{"n_layer": 14, "moe_layers": [1, 2, 3, 4, 5, 6, 7, 8, 9, 10, 11, 12, 13], "normalize_top_k": true, "balance_loss": 0.000801}
Below are experts of layer 6 (counted from 0) of a mixture-of-experts language model. Rows are named router (the router's row for the expert), gate (a neuron's input weights, with its number), up (a neuron's input weights, with its number) and show model dimensions 0-127. Each number is 128 + 24 x the weight over its row's rms, rounded and kept within 0 to 255.
Before each expert's rows: "gets" lists some tokens that make up at least twice as much of what it gets as of all text. This comes from a sample of Wikipedia text that the model never trained on. Tokens count by the router's weight.

# expert 10
gets: "\"", "S", "-", "O", "R", "D"
router [112 176 107 119 166 116 123 170 112 138 124 130 129  91 155 105 129 148 136 102 156 147  81 141 135  94 144 107 115 176 147 102 140 118 130 126 103 111 134 114 108 136 142 106 116 129 156 138 130 139 110 173 109 120 108 139 166 138 149 114 108 114  97 104 137 149 115 152 119 124 175 176 181 126 120 170 192 120 122  86 114 137 121  75 151 132 105 174  93 138 100 122 149 108 130 156 134 111 128 109 103 125 132 126 161 180 122 106 131 118 174 105 142 146 148 145 113 160 139 141 128 130 140 138 187 135 105  99]
gate0 [ 97  69  87 133 140 120 152 126  78  98 120 139 135 119 155 143 140 135  86  70 128 141 114 104 133 155  74 183 111 128  99 104 174 119 149 131 122 129 171 134 115 127 135 124 130  80 106 160 135 143 136 103 131 139 128 144 136 132  96 112  97 140  90 117 107 133 135 139 110 139 136 139 135 114 137 152 163 173 116 135 124 100 111 118 112 151 156 158 114 173 101 130 133 117 108 112 125 122 112 160 131 104 185 141 111 108 136 115 113 117  73 122 113 157 177 120 148 160 157 136 169 150 152 131  92 138 155 115]
up0 [121 117 114 134 114 155 134 140 132 147 125 137 134 100 112 155 132  89 170 136 164 160 155 142 162  79 168 116 186 142  90 129 101 149  72 125 127 100 100 128  97 104 104 112 153 129 125 165 103 144 142 155 102 128 122 133 122 129 172 143 122 127 134 109 106 120 127 127  88 141 126 134 109 114 101 128 114 120 120 139 177 130 142 106 104  75  87 161 110 141 132 119 142 104 133 121 107  67 143 124  84 118 111 101 174 112 125 182 131 134 138  98 127 145  80 141 138  97 119 123  97 143 156 117 165 138 167 119]

# expert 13
gets: " D", "h", "S", " L", " R", " M"
router [136 108  81  72 148 198 122  83 171 144 101 109 114 120 123  58 107 160 152 130 106 107 105 157 111 128 115 121 114 138 124 114 157 150 116  92 116 125 130 138  82  87 117 116 153 141 152 128 123 134 124 115 171 102 105 103 111 119  96 137 144 126 108  94 121 120 149  92 162 142 179 130 125 109 156 139 169 124 167 116 110 124 127 177  88 111 147 130 100 135 113 129 118 137 161 105 150 141 108 144 143 105 144 133 146 140 123 138 135 135 114 124 127 102 136 124 183 144 171 122 110 146 142 159 174 138 135 123]
gate0 [119  92 121 107 143 145 141 170 148 148 135 154 143 157 100 186 144 135 153 138 127 142 142 129 130 133 137 124 128 107  79 146 132 135 114 142 114 150 126 131 146 133 152 152 141 108 176 131  94 147 134 121 160  61 115 134  42 150 128 109 148 111 149 137 153 124 144  87 184 103 100 127 163  96 116 115 135 113 133 140 155 147 110 146 124 154 151 118 157 153  86 158 158 142 115  85 131 125 130 175 113  86 136 112 126 134 112 129  98 137  73  93 154 126 133  85 142 146 153 122 125 108 138 113 144 113 122 141]
up0 [149  88 126 119 103 128  91 142  75 116 172 150 103 121 139 103  99 104 131 128 120 119 133 135 119 122  75 128 155 164  95 141  83 127 104  95  97 136 124 140 116 134 113 121 174 126 124 138 143 166 109 120 102 143 140 121 112 144 153  85 151 140 112 109 187 145 123 116 144 120  94 102 134 116 129 100 108 100 160 165 128 111  98 129 109 115 132 132  91 150 140  86 132 114 145 193 145 169 134 147 162 105 125 126 136 137 115 120 117 121  90  84 129 149  82 127 115 162 109 114  92 152 114 154 116 118 178 157]

# expert 20
gets: "2", "3", "4", "5", "1", "F"
router [105 156 118 151 153 120 134 150 110 130 173 125 139 114 120  72  87 133 122 132 112 117 118 132 100 126 112 110 110  95 143 126 171 127 146 111 130 145 149 138 140 125 116 151 142 139 156 105 126 150  78 127  58 136 137 154 138 130 154  91 100 137  90 127 151 154 131 127 138  99 133 144 147 127 161 145 169  81 119  92 140 107 129 101 147 122 130 124 112 174 101 112 104 132 109 162  84 120  79 128 140 171  99  97 158 111 135 162 111 129 175  77 110 125  90 114 104 163 108 133 166 145 130 104 119 153 103 144]
gate0 [142 113 128 122  88 136 135 139 119 117 137 129 136 171 115 157 138  85 158 106  65 150 126 126 126 157 144 144 184 156 103 126 134 123 143 138 170 137 132  92 116 168 117 104  93 146 109 109 122 139 120 162 105 129 112 128 141 184 152 139 128 139 108 114 139 159  82 154 122  92 148 149 116 119  97 102 122  90 104 144 172 117 170 146 137 128 129 138  92 135 116 161 162 176 106 116 150 123 118 145 129 107 160 107 108 160 105 163  83 189  99 133 146 142 103 130 131 119 163 158 126 100 109 103 108 133 122 127]
up0 [121  76 110 144 184 145 150 119 116 140 122 130  96  90  97 143 130 163 135 174 163 128  86 102 177 106 180 122 111 124 126 154 132 129 126 144 108 114 150 144 158 115  92  95 116 121 111 134 148  58 142 128 144 105 103 111 166 119 118 136 104 126 112 133 128 152 110 128 158 108 137 140 109 119 123 125 107 134 131 119 151 126  75 119 103 135 116 122 137 107  98 166 178 114  73 132  88 114 142 119 101 149 110 117 122  98 172 121 136 132 125 159 103 157 129 162 139 147 140 149 102 161 135  74 150 106 142 119]

# expert 12
gets: " the", " with", " of the", " The", " that", " a"
router [190 108 120  80 133  91 116 118 115  81 144 139 134 123 116 127 129 135 159 118 142  88 110  97 138 118 195 102 152 162 139 115 122 127 122 163 129 103 177 124 123 155 117 146 105 141 127 109 108 107  98 113 114 139 109 119 114 115 116 138 150 158 174 117 129 110 119 154 126 105 125 115 113 128 140 147 116 113  94  99 113 152 100 164 130 120  92 147 137 119  98 104 121 176  85 144  93 142 162 101 125 113  99 110 117  69 106  96 121 104 134 112  95 129 128 117  87 120  96 109 123 141 194 158 103 130 114 102]
gate0 [117 107 116 141 152 146 115 130 110 122  71 157 104 168 135 132 182 160  94 131 132  94 108 114 166 111 182 117 162 136 128 126 146 116 127 134 133 130 121 135 159 141 121 121 149 117 104 126 104 107 165 122 121 119 184  98 128 134 118 124 149 159 136 140 126 142  98 130 150 134 126 100  65  98  98 160  91 133  84 175 149 135 116 125 144 154 155 149 110 124 115 135 149 106 160  75 120 138 153 129 168  80  83  93 113 113 100 141 124 144 101 130 119  80 138 120 130 152 146 149 101 106 127 127 162 109 155 148]
up0 [124 123 161  93 106 116 151 152 154 159 132 130 118 109 126 161 185 142 145 114  68 137 112 131  98 156 108 131 147 105 187 105 106 125 137 140 157 124 154 138 123 125 139 148 130 127 123 162 112 131 132 135 198 105  51 122 128  95 188 107  97 129 118 142 106 149 123 129 189 167 113 122 136 150 115 127 151 135 137  87 156 128 121 106 140 154 137 108 138 122 156 132 101 140 127 129 105  99 109 135 144 169 115 147 128 137 153 121 146  87 179 112 129 105 134 172 114 141 118 113 103 145 118 109 120 104 146 119]